python train.py --n_layer=8 --d_model=192 --n_experts=32 --experts_per_token=1 --d_expert=256 --d_shared_expert=0 --activation="geglu" --moe_layers=[0, 1, 2, 3, 4, 5, 6, 7] --router_score="sigmoid" --normalize_top_k=false --routed_scale=1.0 --balance_loss=0.00237 --balance_bias=false --scale_expert_input=true --init_std_router=0.0146 --lr_router=0.000411 --vocab_size=9692 --norm="rmsnorm" --norm_eps=1e-05 --tie_embeddings=false --optimizer="ademamix" --lr=0.000308 --beta1=0.9 --batch_tokens=[16384, 32768, 49152] --seq_len=512 --train_tokens=293100000 --steps=9345 --dataset="wikipedia_en"
Below are experts of layer 4 (counted from 0) of a mixture-of-experts language model. Rows are named router (the router's row for the expert), gate (a neuron's input weights, with its number), up (a neuron's input weights, with its number), down (a neuron's output weights, with its number) and show model dimensions 0-191. Each number is 128 + 24 x the weight over its row's rms, rounded and kept within 0 to 255. Numbers have three digits each.
After each expert's rows: "comes before" lists some tokens at least twice as common just after its tokens as in all text; "comes after" lists some tokens at least twice as common just before its tokens as in all text. This comes from a sample of Wikipedia text that the model never trained on. Tokens count by the router's weight.

# expert 21
router:152140184140115125119103138083137157150167116084133090132120167145129198101168119166138152172140134118110123090128161148154134151078123125117155147123121179140114100134144143122154165179111128148144161117124135132133154105120138147154129129147132124131073132112116135087145095115131110112103099110150093100161115136133163122134133134136118128108140147104138094119092098073139099109086138148132126130164110134139116154102125174112158150150137154135113100091167171134145097102141176165117137127139120135149107118095097173140108149129140112131134135113172130142161137188108160128
gate0:102113115115117152152129125124078084148135150148158103122105166154132129119137134157110120118156111131123134128171164108057076126100164159160158161152143148124124149176129151131146134152148096115120121153135140162156105154129110142133141140123170131168144146143144085096121089146118114107073176105115071144133127119115106065161107118172174149112099122104138118121140158129151130161081118126113144130135130112124145119118118138160131115155139144135145098105148120128135068173121127141121107156153108084171124122107101138126121151123108115110140169155116137164078159132142151124
up0:102163152130137100082139124121134126178118099142084141121101148106080119108130108095176155112117154128104116099129122138164161143145097102100134095110112083118106123086151143122113128107068134109125102121141122128148124080088050119114135114095114081125098152089150124179137129164119128155127128125131133108151126145135135145093142152135078166134125124113117106129136121092107139165159177138139118116126134168100147156132123160105133104156160138080071130115128141137141174155103133169111121093132145156098141144130107143127118149116151152155161131110120145130119090097115155133
down0:129130129140157152134138087124134126111145100112113140129165146111126155088157129124105137101144104152111153097109125101095109137093110088102157137103086098078137114118122160117128096100113142121159066140144087187166095148139149175131105101148130106124090137128138123069118107152149118175153125093114101141151140163168121097130147172116120150152124133085115118140128088142103102095158161118107121144121110154140115139131130110141120164147183145143122121095090101119103126080127158128128139102111169128152139112131084148132144143167153141126163125111080137117150113120128126074
gate1:151115127125146121111148106115103120140146097097137137102162150182164151111140133142124142117108129120166179098140132057109107135112120128112121123157132135120126134113122158144130107164144147114117139101130138136157161113148148119101148120099127169141109126135103105148086137113116107132071121127064153111100133111161156103123090098118133116165121133121095121115115114118156102146070113108158137150121090109154111149113133130139108167108132076142086085134159111134129160137149138097156145158148093177090165128148109153091071144124136082125140165132100128082122163168154135117
up1:123136150088126065127170152138161123103138115147169111147120118081128089103136110090158111132167149148157132106135069120165144094117146141083132146080176168118126127128140121124084143117142117170107152163082137143142115099121146093157105141137140125115101081171104131133089116113137119126131117141156086096106116138085127173127116154091114104125164141171169104144100156102128169140065165112111145113150131084169138139117104124107104142120115141123140138136135119151109133131163129101099157093114095132123098124131115137142127121120174126128105135114139116145105103124122146153
down1:100134157149109121122143134142164114149122129164135109122148127112130141135121180123095133110155155135121148113152139125124144144113130155114136113120148142150143117116143135084116115132147123194088135166166134127151153098170109177159139124190157128121121138103104109168118133137157113108131111114122112114087107072140149100146165079126135112119130155122121113182153130081077110162128115152130126139102142149148113106099100142105045104121088140112112152123122114114122097158162114102107112090129119111147077129105123101120149150164108111155151143106094178137095146148086153140
gate2:129127174133107131147175123088183084116139136166081099118086129099141156093166164126095153111122160108126169112119112127142118128135107181093110154121121114142145134139087121066111104144136144131116162089131160106137134129099109065141140146154114123101112122142146113114132130088162102099118147143164193148094147104182128109140130174143128107135116137098106084140097110123137114139173168133122153122146108122099096135106132124113131150109113129136126132161183130142137130109107106137118160130120141127121136105118121134116090160088166133152157095116137151170110161132124132129
up2:135106092108118168139192100138123183104135141140132183136150071115161118154138100154092141120111082177145139116115137149156132160086161136112190142152177123162137147148147144118134140136136111148135126111161111114161180118174109139133141128150115098068114119137108117093111139129141103130154129106078133132127118101141108108118139125132110115127124111106118186145128134147151153106114139132140152107076109087112139132101113155094116111159138131109119104099164107112144146165129100140168108184138117152118167156110140185132101115152134129122131130134123159121121116160139135118
down2:140148109083129126099119124126118111104137185139128138124100121156140113100105125144119139116126145131111182118100080153099072143148142160140131117104131165139107160096106130094122119127143136180124164075103148149145175141092156141139099119070121094089085115118112114116154082146143134122150107203163153078139091118167132120128144126131165121184141148110154142143090124140143137138117148146153142132135129119116126127119138087107116104145123093100106126137122141130149127144135088126159118137122094120162136114084121122128135077130173172147125127155142143135108098148118104173
comes before: "-", "| ", "|", "- ", "  -", "- P"
comes after: ")", " |", ".", "\n\n", " |  |", ":"

# expert 10
router:147127153131117119149139172083126173111159109104145139136107132121159166120144125155103148157140118118106128072120124125121121112086147122088164157114116143123138097106131137134138139167119142140127132116104133146098140129107162137134131107167143102151098147116137121115161100124099129070104137106164088111124105104128137092147127130150118135088141132159115099123077121103149144115087115166137154135153106136140120168114137132068155172152154168131145092141176162137116122113166169129086112142163126103099098147086077170137108151112159139147141155095169112149157132175108149138
gate3:128101183154115107111117143123111092134089067093120153129144182132157125120097114135134159104115154161150102122126150132126129152147149165116135117171095133126136207088134127094089136133155117132137099126129138098161162099095057145150127137156133151158135101156160109130151146160104140105163167109133150180096111135098133128144141129149123094149103130110133134094146129130152112137141140137132140075103115136105110118083131127116151147176135121146133202145139129094107119141183125132108119130140141128121099112164087156146118139119131144107125140138135099090111138093139129142
up3:120129164128140086132095149107121081115093085107146096182090149132156134135097085132112129101114137151166107147141113124102143135143135107132153175148103140119137130098114155123105102145175136092129081124074139122123147082127100176134121102143152147128143109168144130143113109164086152168163183117158145161137139137099144092154140133143136135179132110159141096123141101142139090140107128113128125114103149145134139128133181117118149132122157189133122174144123125115113094126181143144107116112154147141108091110128106154105145147146104147134139157170165114133100155118132125160
down3:058150049107145111111180143129136119155144135165104133136113160133111138143141144110102094135154131149142129116109136172129151147129109124132181148142138119144168109128170164122154143106142114143169105136130124119114141183146114139114128137137109169176133097117143180108131106151118117142111144144096142104154145169136122122123151105157167118117120167113085191109091116168092085148154118130100126122124182128112123118155131106121125108081133139136139093113121119144138151090144147114117141160164138128147090165133176117117114136149117107176102106142134126135169129126142126157
gate4:170122108202167147123173120102139118133148119153139084120111141147155141155114050119159131108129127098139109085149166076134088115110135166139138122152105130117145159123134138112111142094122114138116125144137142102131125147155149169099161140135146143116119088165134147159123114133128148115125130082112151122139139128141136106145117073115160133151133189159139136129171152133123127162116130106122124163134108091125097158063104147113137121119154155115105101120123128161142170123159108094126134110117101124111139095119095161151099191116156107139136147116082118154097110109131145105
up4:106099128082106126135127107152156146151089155135150174130160111071122095084132177093065139144144132116099163164102129118137133158111141106116112083151116090121136106145112161115127126146114151108140173091087124146126148131156084113147119110137134086111163127077119129116147149102167132164156131161140136156146127147142149156144138169102111094109160137109094138118136157163156119110161148141129107110085131152125146101175092104104120082151094066112169157136104132125124140114124151139128143143147123128138139113110155109080118102140120124124121098131113155094147108125121119130
down4:168142100129142134135113147136113133089134117089149081112163144139104134122137138174095146161134138140139156088126102117146185119108110134076114119135173152161139122181093113146141108139132132080150149111115133118120138120108151138149120166104123105116123124144114130118097154143173127089125149159114132131169110100166143125135124164144112100126114105133119131148151139115169113110122149117118100093104032132108094120108126129130119078165123138114108134115120155157136155107135110125146136124119078077157143078131146100151103137114127112111121121109113132152116121113130159038
gate5:152100076124092143151125128123125143107112111156132121111129085134182144161159170115093154153150122159106155141124174162112125132096113133166167142146109119132128077162104096113169170157121149097144150111108100121122138155115141124122077128123135126107125086136089069131172132077117132125109112101115140108137126088138177119099125147102149092139157128093118132157114135146162158099117153134139125100092063121123130116126101135164110111119114100117133109111178092106140143159146139101120127120139110114128129122101178142131127146115150154146142141094086118132163105166153137147
up5:121158173138171116096141148143152139149141130092153122162110164112102107125128096135115118096184135117166130142134102122158114132139144161108098124103142145136150178158118135166076065133139123122139080128127169109130172108142120155124154138157131155161168188103133158113121067153108142101160122200117117154104142146096136151152106123142123173119119141134127158102170102120138141160148140143122107139136150144156109145114135102145143160161119125122124163126132115125116130105111094131136119195120155122160095106162104122105132102132094165107137136136129101120107123094119126107
down5:144154133132134105144109130096146136155112106103107150129110101121140127112092151095096074136146176134082133056109167138113166096101154093157138117117120162097128143162093110145163135147133114149157137141105157107129152145117137117138113111102152105136113128117141101117145163153096142124148122109115149139186132148109139131141122142178181113190108145147141149119149130160143135114107089146133155179145098148159131122106131127166144163115112125117157103114134117098110115150152129098161126115129152097098140105100093168128110121124126091101101130110129097157132195180151136146
comes before: "–", ".", ", ", " |", ")", "\n"
comes after: "2", "1", "8", "–", "7", "85"

# expert 26
router:146138172144119102114127136140124144120165104090105097123152131128102193135147120190112152142159107122099116076111121136171135136111123130118179117154109166134118102140135162112138159174129114136119136146129119151135129115092101117149172113161100139137091098150143138125125120113098103090102132117110115099168124117126132136119110148142140104116156182130112117126097134092143163127109132163166114155147097134122091142144076155096202140159127144140096087108161169121182123143142176141139149135141161137128102121112097145129124139140143141144150148100168139147103163166143157115
gate1:194106108144128105119148153115077123153135119116090082121113182126172127078148150095103139151116111114124121144184201144106146091147130121126122118063130110095121142111132119124117120139091141073140139152142130074118117127134115151121126149093138142120182087130136111104136216077120141128158106112122161135111144140135152129135173146141122089091131143124127136153147131128142091114112158131153093149125142143134118095107148128131142120116084119101132098123136133159127073115157135109109160146086140110122142108139130130126143120108154121138087132131124111137122091140135120157
up1:155120157136102119128137136147079112158130156115063093105091150128140134096120118093099145132108133107101085139113135117130115142149145107126155118118124109174100139139133133124119157176123123086162187146144129096126124132110099107087111127073172136125147143152114091083150154105063113116118126134130181091127143127106170108162182139164134095105123080130132153170182121118143113116126155160121125141157114124113097125162101150124152109084132106084137102127114130119105129124097150130134113131103141135110100158171168098114142130121139136120145124130114101146175144131143109112
down1:122067142111138150125089130145098122180101120087154092173154161123116128132171121128125132133183073110143113146159164125078140141117144135163118110140137135142094159109155126117103104126115143134154125076106143171165114128149158105142144118169151116113138078108171099124122130141119124114136101123136157123112088164107079129144136168139102114130156118108171155146152121123134122148145166149135091139133121161141119088124134107083095132097137085136145142125168126146114091145147129091134086136082119097147150122144136146168092153134142138150087111122117114105115099143108125100
gate2:144160113139128132120136106165144181091137112134177126128097132110153112118149097123131126156165126118136140133136104087135130154104102113129159150138099132130111129092121171120140111155094164193085119123122131150135148087118130129094098104128130158136127131098128107124076110157101113116095089153131097136132139101141137124084082129158115102098149117145069135157127104150128099137126100136152148122084087112122121165176103119131133155136135121134168142116116164128116151155153103159103087191171117180132118136126098157108087152145124163144144136096152134148161149123137091111
up2:121097090171117139143200130147130095103119102143110159104092130104130104114164138098115147104105086152094119084132099148129124112104097145112090102162110133144172135142136135108107126155123206096118138129124161091169100099138111161108139130105148143117143127105104100118098154144126133126094169097126134079084094144173171140111105129069155114137136144117129159128105111173141104120148090151131172137136102132155120130113091123151135127148124111120113136155155124121078127113166124112099111137094096124153152101109131131122101159119134129149093135110124117159144152128130097140
down2:111133128122108152093129126105157155152182131152156125158105092133121120131114118128138092119148101116132133125115139108091096136119131123159162132149188154131145113115139128149161122127108097182134139199127177119164164149098094081148114126140158131112088174140121150130134076151096150161136140149153116111144098105184122129125153088157139143122132098150111144154107091123116158121100116122146101089120107143109143128124110105122140105120123144111120116155102069150140124129110106131124131159156139130122089177123088090124108108104125106148111101131188171147165173122142117105
gate3:129112147077115110119143091153148180105104129149098144124132141111167114144115137134113095125153090148124105124157126107099139098124154116067153161102106129204112115149095136140130135136107119123098197172087129133129133115076134162171093152148155142143107114093138116099124107090134110130167122145152149132086080120122178098123157160133111106100120088089178105151111118146144104135099126120122102071139155131132116097161151106115124132129111120141111138133146107119135132120115135103118138109118102121135121175122159095147140125086163126134108150132119152139167163144105115133
up3:187168094150146149099062148152103107128137141116141119119121104123146125146150118174118173084160149119089134134124115140152181132148126125122157142137096128116093089136118108104122115160117062129174132141156134135116128157176099172185128121118093146124139145132175135140153138154126107109115125151118120156151148135157155110134136102194127118144096142135135165112149106137139076161163122124135123101097120082144100137103132118116132134077180165101128105128155111095138104129121113124136134164112128123133092104136114121107129139135094111121119118123142145146106144140163180109
down3:138152086087115141153131143138102109150162173120119124147132123098167113152138123117097152085120107149146136171167133132083108168091095106113103115110137103105138153132112109146144105148117145142151102113137160124084100163067142145148075135107126127151128111109089149111149127127111111179159137119108125109140077150140154133146167128136148123145129062136145128109089107097117110130106130104155130115119143143117135147173148200150129115117182110099107068131109106143144154134127121151117155155171147143130105151119110131108139113149132161138099142130113181127114098149135157114
comes before: " | ", "0", "\n", "\n\n", "–", " |"
comes after: " | ", "0", "–", ") | ", "; ", "3"

# expert 27
router:162129163147116111128117133086140157148167106102143095113126152112153182122165132153111195150141137107116126085125136101166134129111128146091174142113098124122133078120111153119145154161109132128143148127139144114101123156103105149141143150141158138104122105116162105125122112138112111051104164082107116138158118139129138117116122104128131112145138159160118133100086123119110156124100154142092110121122061104123093171121111138083183135170154153141135123102201171128136112106100153173135149133146116146164115128133125136132133143163129142133134123113137154157137128128082142097
gate9:082114120153109116145133111104106102121121112071183148150113123123087097123125130128123139184101116138125130103146115150115137148129160128129113147136129131100136140198086148118140094130086122104121143152144144134152076135133107111162132125159114141139119131127113156123165144130110112140125136117141137141152123110119098146113119118099090125165134143159162093106104091106105129125100149132114127129178131151123138136128085131092148126108132126105116148108114133115158076168115171097121160139128131119199114114140163095122068154102128129115165118109194186173083147149100141106
up9:093112155113122125158138110154079145138112141133134109103100147165096076164116126132113135117131137102108176115076119187131108151126116136149128087141118137099152101145163140129136126111133137130172088146152161134123116123167143148141150118133094129111107130164098172125120096088118122146120153141144091111142076162139119132184137129162092107182121164158146164180126122083124129145145142111130119128168139152124113143139119121128145134119120095125092123136131132113144114148108117140159147144094201113150093099153129117088144121128117122166161148162167179148108098133140102150
down9:090140099114123133097117087101129083138135116133168139157100103121112157149134136096119132083148153152152166121111114149099129121125102153129123206141140135128100085134139133129119155102155124111100144172112167116095103145149122114130137090116112162184114137135119146141136134135145129080139105145147128137116154114133137099109137151170105083144095152136126149128147091153141094154138081105142102109158143104124157145112107085148105117129122096138142136121141074065162156150125077153137134129137145095150143112154174107145120118163136147165106097099151139134132131180129088108
gate10:086081081149071161127155137132163089165150165166152135150132161108133166113137100106131162098120138119137128129137155136162105171127119119170151126144145092111131112131144153108138112138154126123119115169139139108143182121164133133122151135146143110100122159146119154129140098129141133132142154091113101156144119113139142119183104119130126171115108158135143145109164079140155133134138126153129159126111163108165087119146128132129163135129150162166148137085154123141138157128187120103126122193160133140086100102157108115104129134091144129110133159151133178130110079132130132175
up10:142114101137094098168134161152117104124140132139135141119069135136098121111122181124131094154142092119164118165123134115091123141152111129136117134150157102117197123126140164107114149145142184127117150164126119124103151180148153124112147098156148125101142096177082153118104088099133078114135165132145084135130127130117061101131106111126156114126107128137137155079083094148152128104130097110154105156124113106089098145144117157095147134082139143138123126138116146130131095155123150147120144160138148134143145127154118127108084092129129193140130132130107130135125107083107123094
down10:109150142129116092111121107108137154109144142187143098144162162118129149115152111114171141133119151120172110150129097151129128151107178142137165138172159127127149144113152163116149130111150149137148145136111136110162156116145112115119137102085182119145140137143101108151175169055141127126136189098105134103154128128080123125148100134127121082120062098103125111089105118091082128103136128169145170119149134099113157082157167122130123112137129138169116155145114108121139137156143159096175127133152149135112114110152111127155134142082140134124090122112114131143162133136120136107
gate11:095171148125091140106191150118123179105159138138147135135126121112161140098154128147032136124134108112131182111140134130151119112094117152102127121125126175096112153140132088116168133130151097113135121118104115114131161125103151127116158125160125142112158136118141154130108168102152119088148103128121077149084065133130115152109114147127126158092155201119100165087160159122134115119116100150157120141119137139123156100113128151118116149153110107102103121098132129115099117125138126128117121120123126106162122177105114139139113152142129145121102148088103096150130110153164181126
up11:133156101101154124114077150114126143177145117124146103125139093176085136151169137127155146150122150127114124098167149139145161138163095110103124126098117119140139127098115115115127118137099133133118083093150165108104132109116111123144100061112148108097103160054135122104104101100165157160115092147057119100144146108143179153087116145137096122163150134111099126137114147122105126077115149094125083120087141134136088132130169121169127166135146146127147112103154119126157115140135120147115122135151122121085144131130112161089130104102151111094116146123143166127104138123128130118
down11:129111115148134128131123155128109134107113147134104134137131157137133143126123088127087178175181178126135130108088114089143175139163133099120148131107127132146149128138107168153126113154133136100073148134146158133151148187122121115107125149114116154118164096159086143138121137098129138178174127117103149178095150143104133141175132136091130140100127150116126106147138113125120126150111117101106138134119108164156071148124107163140132104136118128136110121129186105122142096141128126097143198160121137115115165095117140127102072139080138129104155145162148138143127088176154146157
comes before: " | ", "\n", " |", "0", "; ", "| "
comes after: " | ", "0", "; ", " |", " | +", " | −"

# expert 24
router:133130158119063113139115136139132120136136153115114101129100129088171162102188169170117147137143142112117148095131113152169166129105124135060167141095115158118122115121134122112132122174116125124129113157146179122125133137147149131158136130106097141143128114115134140127107120128112092078114131084144116146139124106129144116121134166155115090109111126181121118140079097100124121129099132143143110145138089136131130177132123174095137164168149185112109106128171172131137133126122175129114152127127147164151092152116117119108087149151155129152130117106165173149127157189126153119
gate4:124172144135082141104167154119166138116090088107131165108122124184153123087103154123129127127164119162139147143121157092152113166106161133074112116156113144162131148100099160122181115110126161113107145115157136106155204117147114180129128082158108124162140111114117149123105095109101143090145134144115118137137130153113146171137123119170116108119130142146142106100163139100131093101149163135119137087142116095104091094119136145124142123133150148146125090133191144108156153121170120119143122140141108133110129129118120124113141147131132128131130149062129115091128145124132184136
up4:122137137108200086142117163119121121183162145150109116156127131102103146110156105172122137155115087069100134118112140131061120093142102104185127126102118121105136093178110096125115191134133100141148087140107084114088081154124141128122162131111123142117139145135120119135156144132150104133122105097118113150103161139146097125074134149101116137111152129121133128127106146149122131142141138104152100128085122140143127194108108125087112144111130130138161091108133122145125104096133113146094134149115133124165117124090141129126137146149117194145119103107142139162153100144119166122
down4:113104121150132099141140161103131152155156142141143083149129143147099137138157110161106134123125094112112113160134153087156094128090099123167134118091113148097080123120169126136119158074091102168101105143086076172155129133140130146136124117099070128114137148099091138158115123160105103107133109114087126141088104127146087165097133116120104142115130099122172120126131158087173086121095098144100127108095096141121115159108156138101142097118110103111138103092123123109124117103147133126127116119118107172143118128113096156129122132078155116124098154148084100110130158123127159100
gate5:127143136115146161130176109095138111126150073121134119145120124134104179141123143176158103171122137109117138127129136137113128104108116096129099124109152132149156139156098135141113147120136127110124144138130155112116106114123139078141144098146152150116126137170077146139141091126140152120087176162144128129162130149105149149143158106165136131095151129126125077132159083088146113174084146129120173156167154158121100087118138126084096089165120133136140124136194137145138113105130113139143136167116157131131083166098148125110142141138117113162114135071136132102147168092067124129
up5:119148164123129138103156119140122148139117090140155162082100118138110106115145116167123128165132119134134115129112116119116121088086174134123104103095128128192096120135112149138104109131157099129099119145143125131183104116136126136138169121113102154141108144184123140101131151135076137130076150166166173133106115112126151146184166116171108163093160147129154085100126141102117157138081110093131166131103122185125108083136124132098140149139129148145110100129157131099111116159124141108116106160069146115097109142105071135100159124129125134139121103132096125114130148105118148136
down5:142122107131102126118121119098114127154116124079120159122104120151138186125159112126152192122117158103154158097128169140113159126112141091125093136086154146106134109160121113137072143151126117097188149108132134119131133148141151102169122098133152123116140113120173128128148151142145136114159141183138129115145168137099147104115161155120098161126142111112130087139152162134167201141100102106093102147108141144169103087100120149130124098163096103161141095076107138087126119127119141154113110169110097130150160110122153132122146077122134117107132095143128124118116127131090123118
gate6:121145132125154162134197157141143145126126156128131091133117124151098191118159108143146139127142146118127110105122130104115125111086147099187074083136135150092138115102123144160157138127137144167135112125103153119129087138123146121127139100092122124122121126162112145141140104151117165127144136142119084127162148144148121093086132128099104114167151120140074126120146128178099099176184133159125097159143183136100146083121117175145119124150101135114111139120131168092132163137099129166141108134141089144125102099142137140119121105156126112126135104147131139168136131168109080084
up6:106136109116118179100132072102120082120129071175157173151138083142104118147150116140144136121131129129138099155142155094124125109147101165111144181100140108112109141159149096112140115088120111145080132176134115092171152120125138130125119162156148094154123142116145093122122140157120116128106119091112142144114156089135109163126111142125134126135137144119150133076134150130143112128137147126136123104113121127127149092091146080139120147138174150124089112093112104133142128160166107124155146084148120102153134111100093168162097143128146130159123154088100169173145113092133153176
down6:101086127098101137096110135154144144086146092142134114127129117171136126077106088154183117124171127132152098138139110114130178130144126145160121103113126147126156107122186133117173131111118144123098151115146127105141138106107066122121108125143115122114113132134151139124126074125127125161145152096103117137152092118077138156126131130169119150078077138164124140114135106112109130143149145138111125089114103135133100111086152150155111099125180118150103074151126137104091123132188099099119124103141112152142122095129130137163139137124133090147071134140110148141131135149155164182
comes before: ")", ") | ", ") |", "),", "1", ", "
comes after: " (", "1", ", ", "–", " (born ", "°"

# expert 29
router:153146138116075106129142176096112172153117114098121129128153109117130164116164133159110169118138144052098112096124099100139100114108138109085127124102139154185155100113123134121155115170111113137109131148131130097106105102095129117175105116176111114118100130093123110114159095145136094099101142112129130116119124114143156133129112150158157106127127153093108122111136084140144124126105130156129160151153106151141136142140122123104192133139113116103116135094143182129154098119134146147123178137146138109143123135100141159137126161095148128175108115104197160139146104185134132106
gate0:112142115141118108110149098135115119121148114087097078116146156171107156105152112124116120107105187142167147156121117159125091151132114153144111149099130108059144076172169132110197157127154151100119137122096139119130119112126134130105106111172093104137131096155146123122132100091108130118143131142139148148137117154117118109121101159157158155138101125105072112122092174139140162069151144151105095137144131082113090101148137133139127127138125122178109184132142097126144129122153112126099109125135159143131134148117124138110122085122132134138116077110178098110118126152119142154
up0:109159107132101116104119157144118111138135203093092140172098160169103133125124171106085113130143142104151160131118147110121135114146123097157110104142112133113077169124129172137094118115130107147138104126149141124127168173141141118118131139128096164120114120138164121099133131175113123159117157099120151141148101116176102133112123106150139144132125151125116109104114145145141148157145110125109182147139135188132171154089126128172141127153132144099156149154122120176109119097140177128089135121102168129156164096149147102092145112166103146156091161131129101113119121081122106148
down0:104123110176105158140140123114108127118124176122158141125122151099132097123150103139098107098127164130147144113127160113120133110061102156148157152125159142088121165110106190167125138121100152130103132117163097145107154081102130129112108134163130164149133118162105124140136161171111141092128128114132091132152096074142103136165121141166091137121138142137161177095181083147095083140130122125124121139133127142098167168120120180102124134147130146139113127132128134105158145147109125117140147102132116133117151142137122162152115119122186141098135182105134129151159131137185153114
gate1:133087159168111191108152153129149124099145130168112136170139144092122141141168101134085176136151129132100179115129141154160097126094125111152141115127137160135164140147068119123154123145135137148113140156134136104151134131124115111148156138122144153172160129112072153111136097105137143122140125123096113145136148121102148122116082090121127118128168134178090130109109097134137123137144128139152167142125102133104090176140093116116183124159142127118112126126131138104129133107127102158153132138137127130150117138084089159136095146150156165095173154076149119099088142128171135087
up1:154109156171156124105152140131139140105158106141164134146092155116120125124112132150130139120136106148108169118108098150109136148121074119137125087099122103106153083116112127158140120119135106082127108136140147129151130101158131105127137143117150136132126131157112142174142099147103174105141114137096124153165123160083159123137107095115143128144143128115085132111161119124146104132107105110123133118138121142067093143145130143120145170177113132101134144112114124118165085082124128132132175135161126108106135086172126137123155086139138126189132156142183079064088175098144169118
down1:159101129173130125158134132122127115164141164110141154150154142097149130151070126143162123153092084102130139116160136128104103111131119119138131106147121129112139119098126111122122116165147148156172121085146149065134088121161161121106134164123137153124172145114110136159138107144099123139149151108115112138110138134105083100150142088106085108153132117145125130150175119115144151094122160141143102151128140150146157149134158133143146120150086086163100109160120133160156146118139172103135089132118119098116174136124099119137157118145135109083205134082143101131077148140099150093
gate2:108126154110116191133114169120105170140163108116116124130144095136142129116095129175120112145154127100128159119162136077132131110115077123087156120082140138131093090141140139127156115133125094108109125117168091128129102102109100112119146113154093139154107088123124144151146162158123131129072090102122152130141112125147127122151126116130121132081124146098069136139103140141096131126120124117107118181176128140127079150126112146106126097106101111134165158125137116144131109107166099182131075116140077144121118145121120112127142111087124116125089118140152204159142113139099134095
up2:132171103159145110133157134128118128111118133121173134136129096136139121114140155152146132135089113187129114120133133142147100147114121155150107158148134114118174143167130110129118127117134164094149106114080139143132147146097141133110117114126170123125147149169125175090132155153111184095116128136147113136137156106112086124115139152078172118138134081100167118099094138130139131112130158155142163079083116177156175096154134141146098144136129132112124107127115129124152125167107177140105189121107143077107160135148151138101126084163161105143153106131135084095132147105123160152
down2:139156106180133134157145161111123112120123148124137114110145128099101137115064135102147129144112113089118140113124109125093138144136133136110139135164111116103141123125115148118122140112088113094113073128097147110104114121133115131154138110074138112121121176125175105123157112111103131170115104118130081143101133151166149105129170094120105128133114126151138139137114164153144163087096160137097117138079121199162173108094152124106112149116113134123081076087146103141097116145141160104145154130109158118132082144078126151175117133104129111151163130146127142148150139119142145066
comes before: " (", ".", "6", "2", "1", "0"
comes after: ") | ", ".", "6", "5", "7", "0"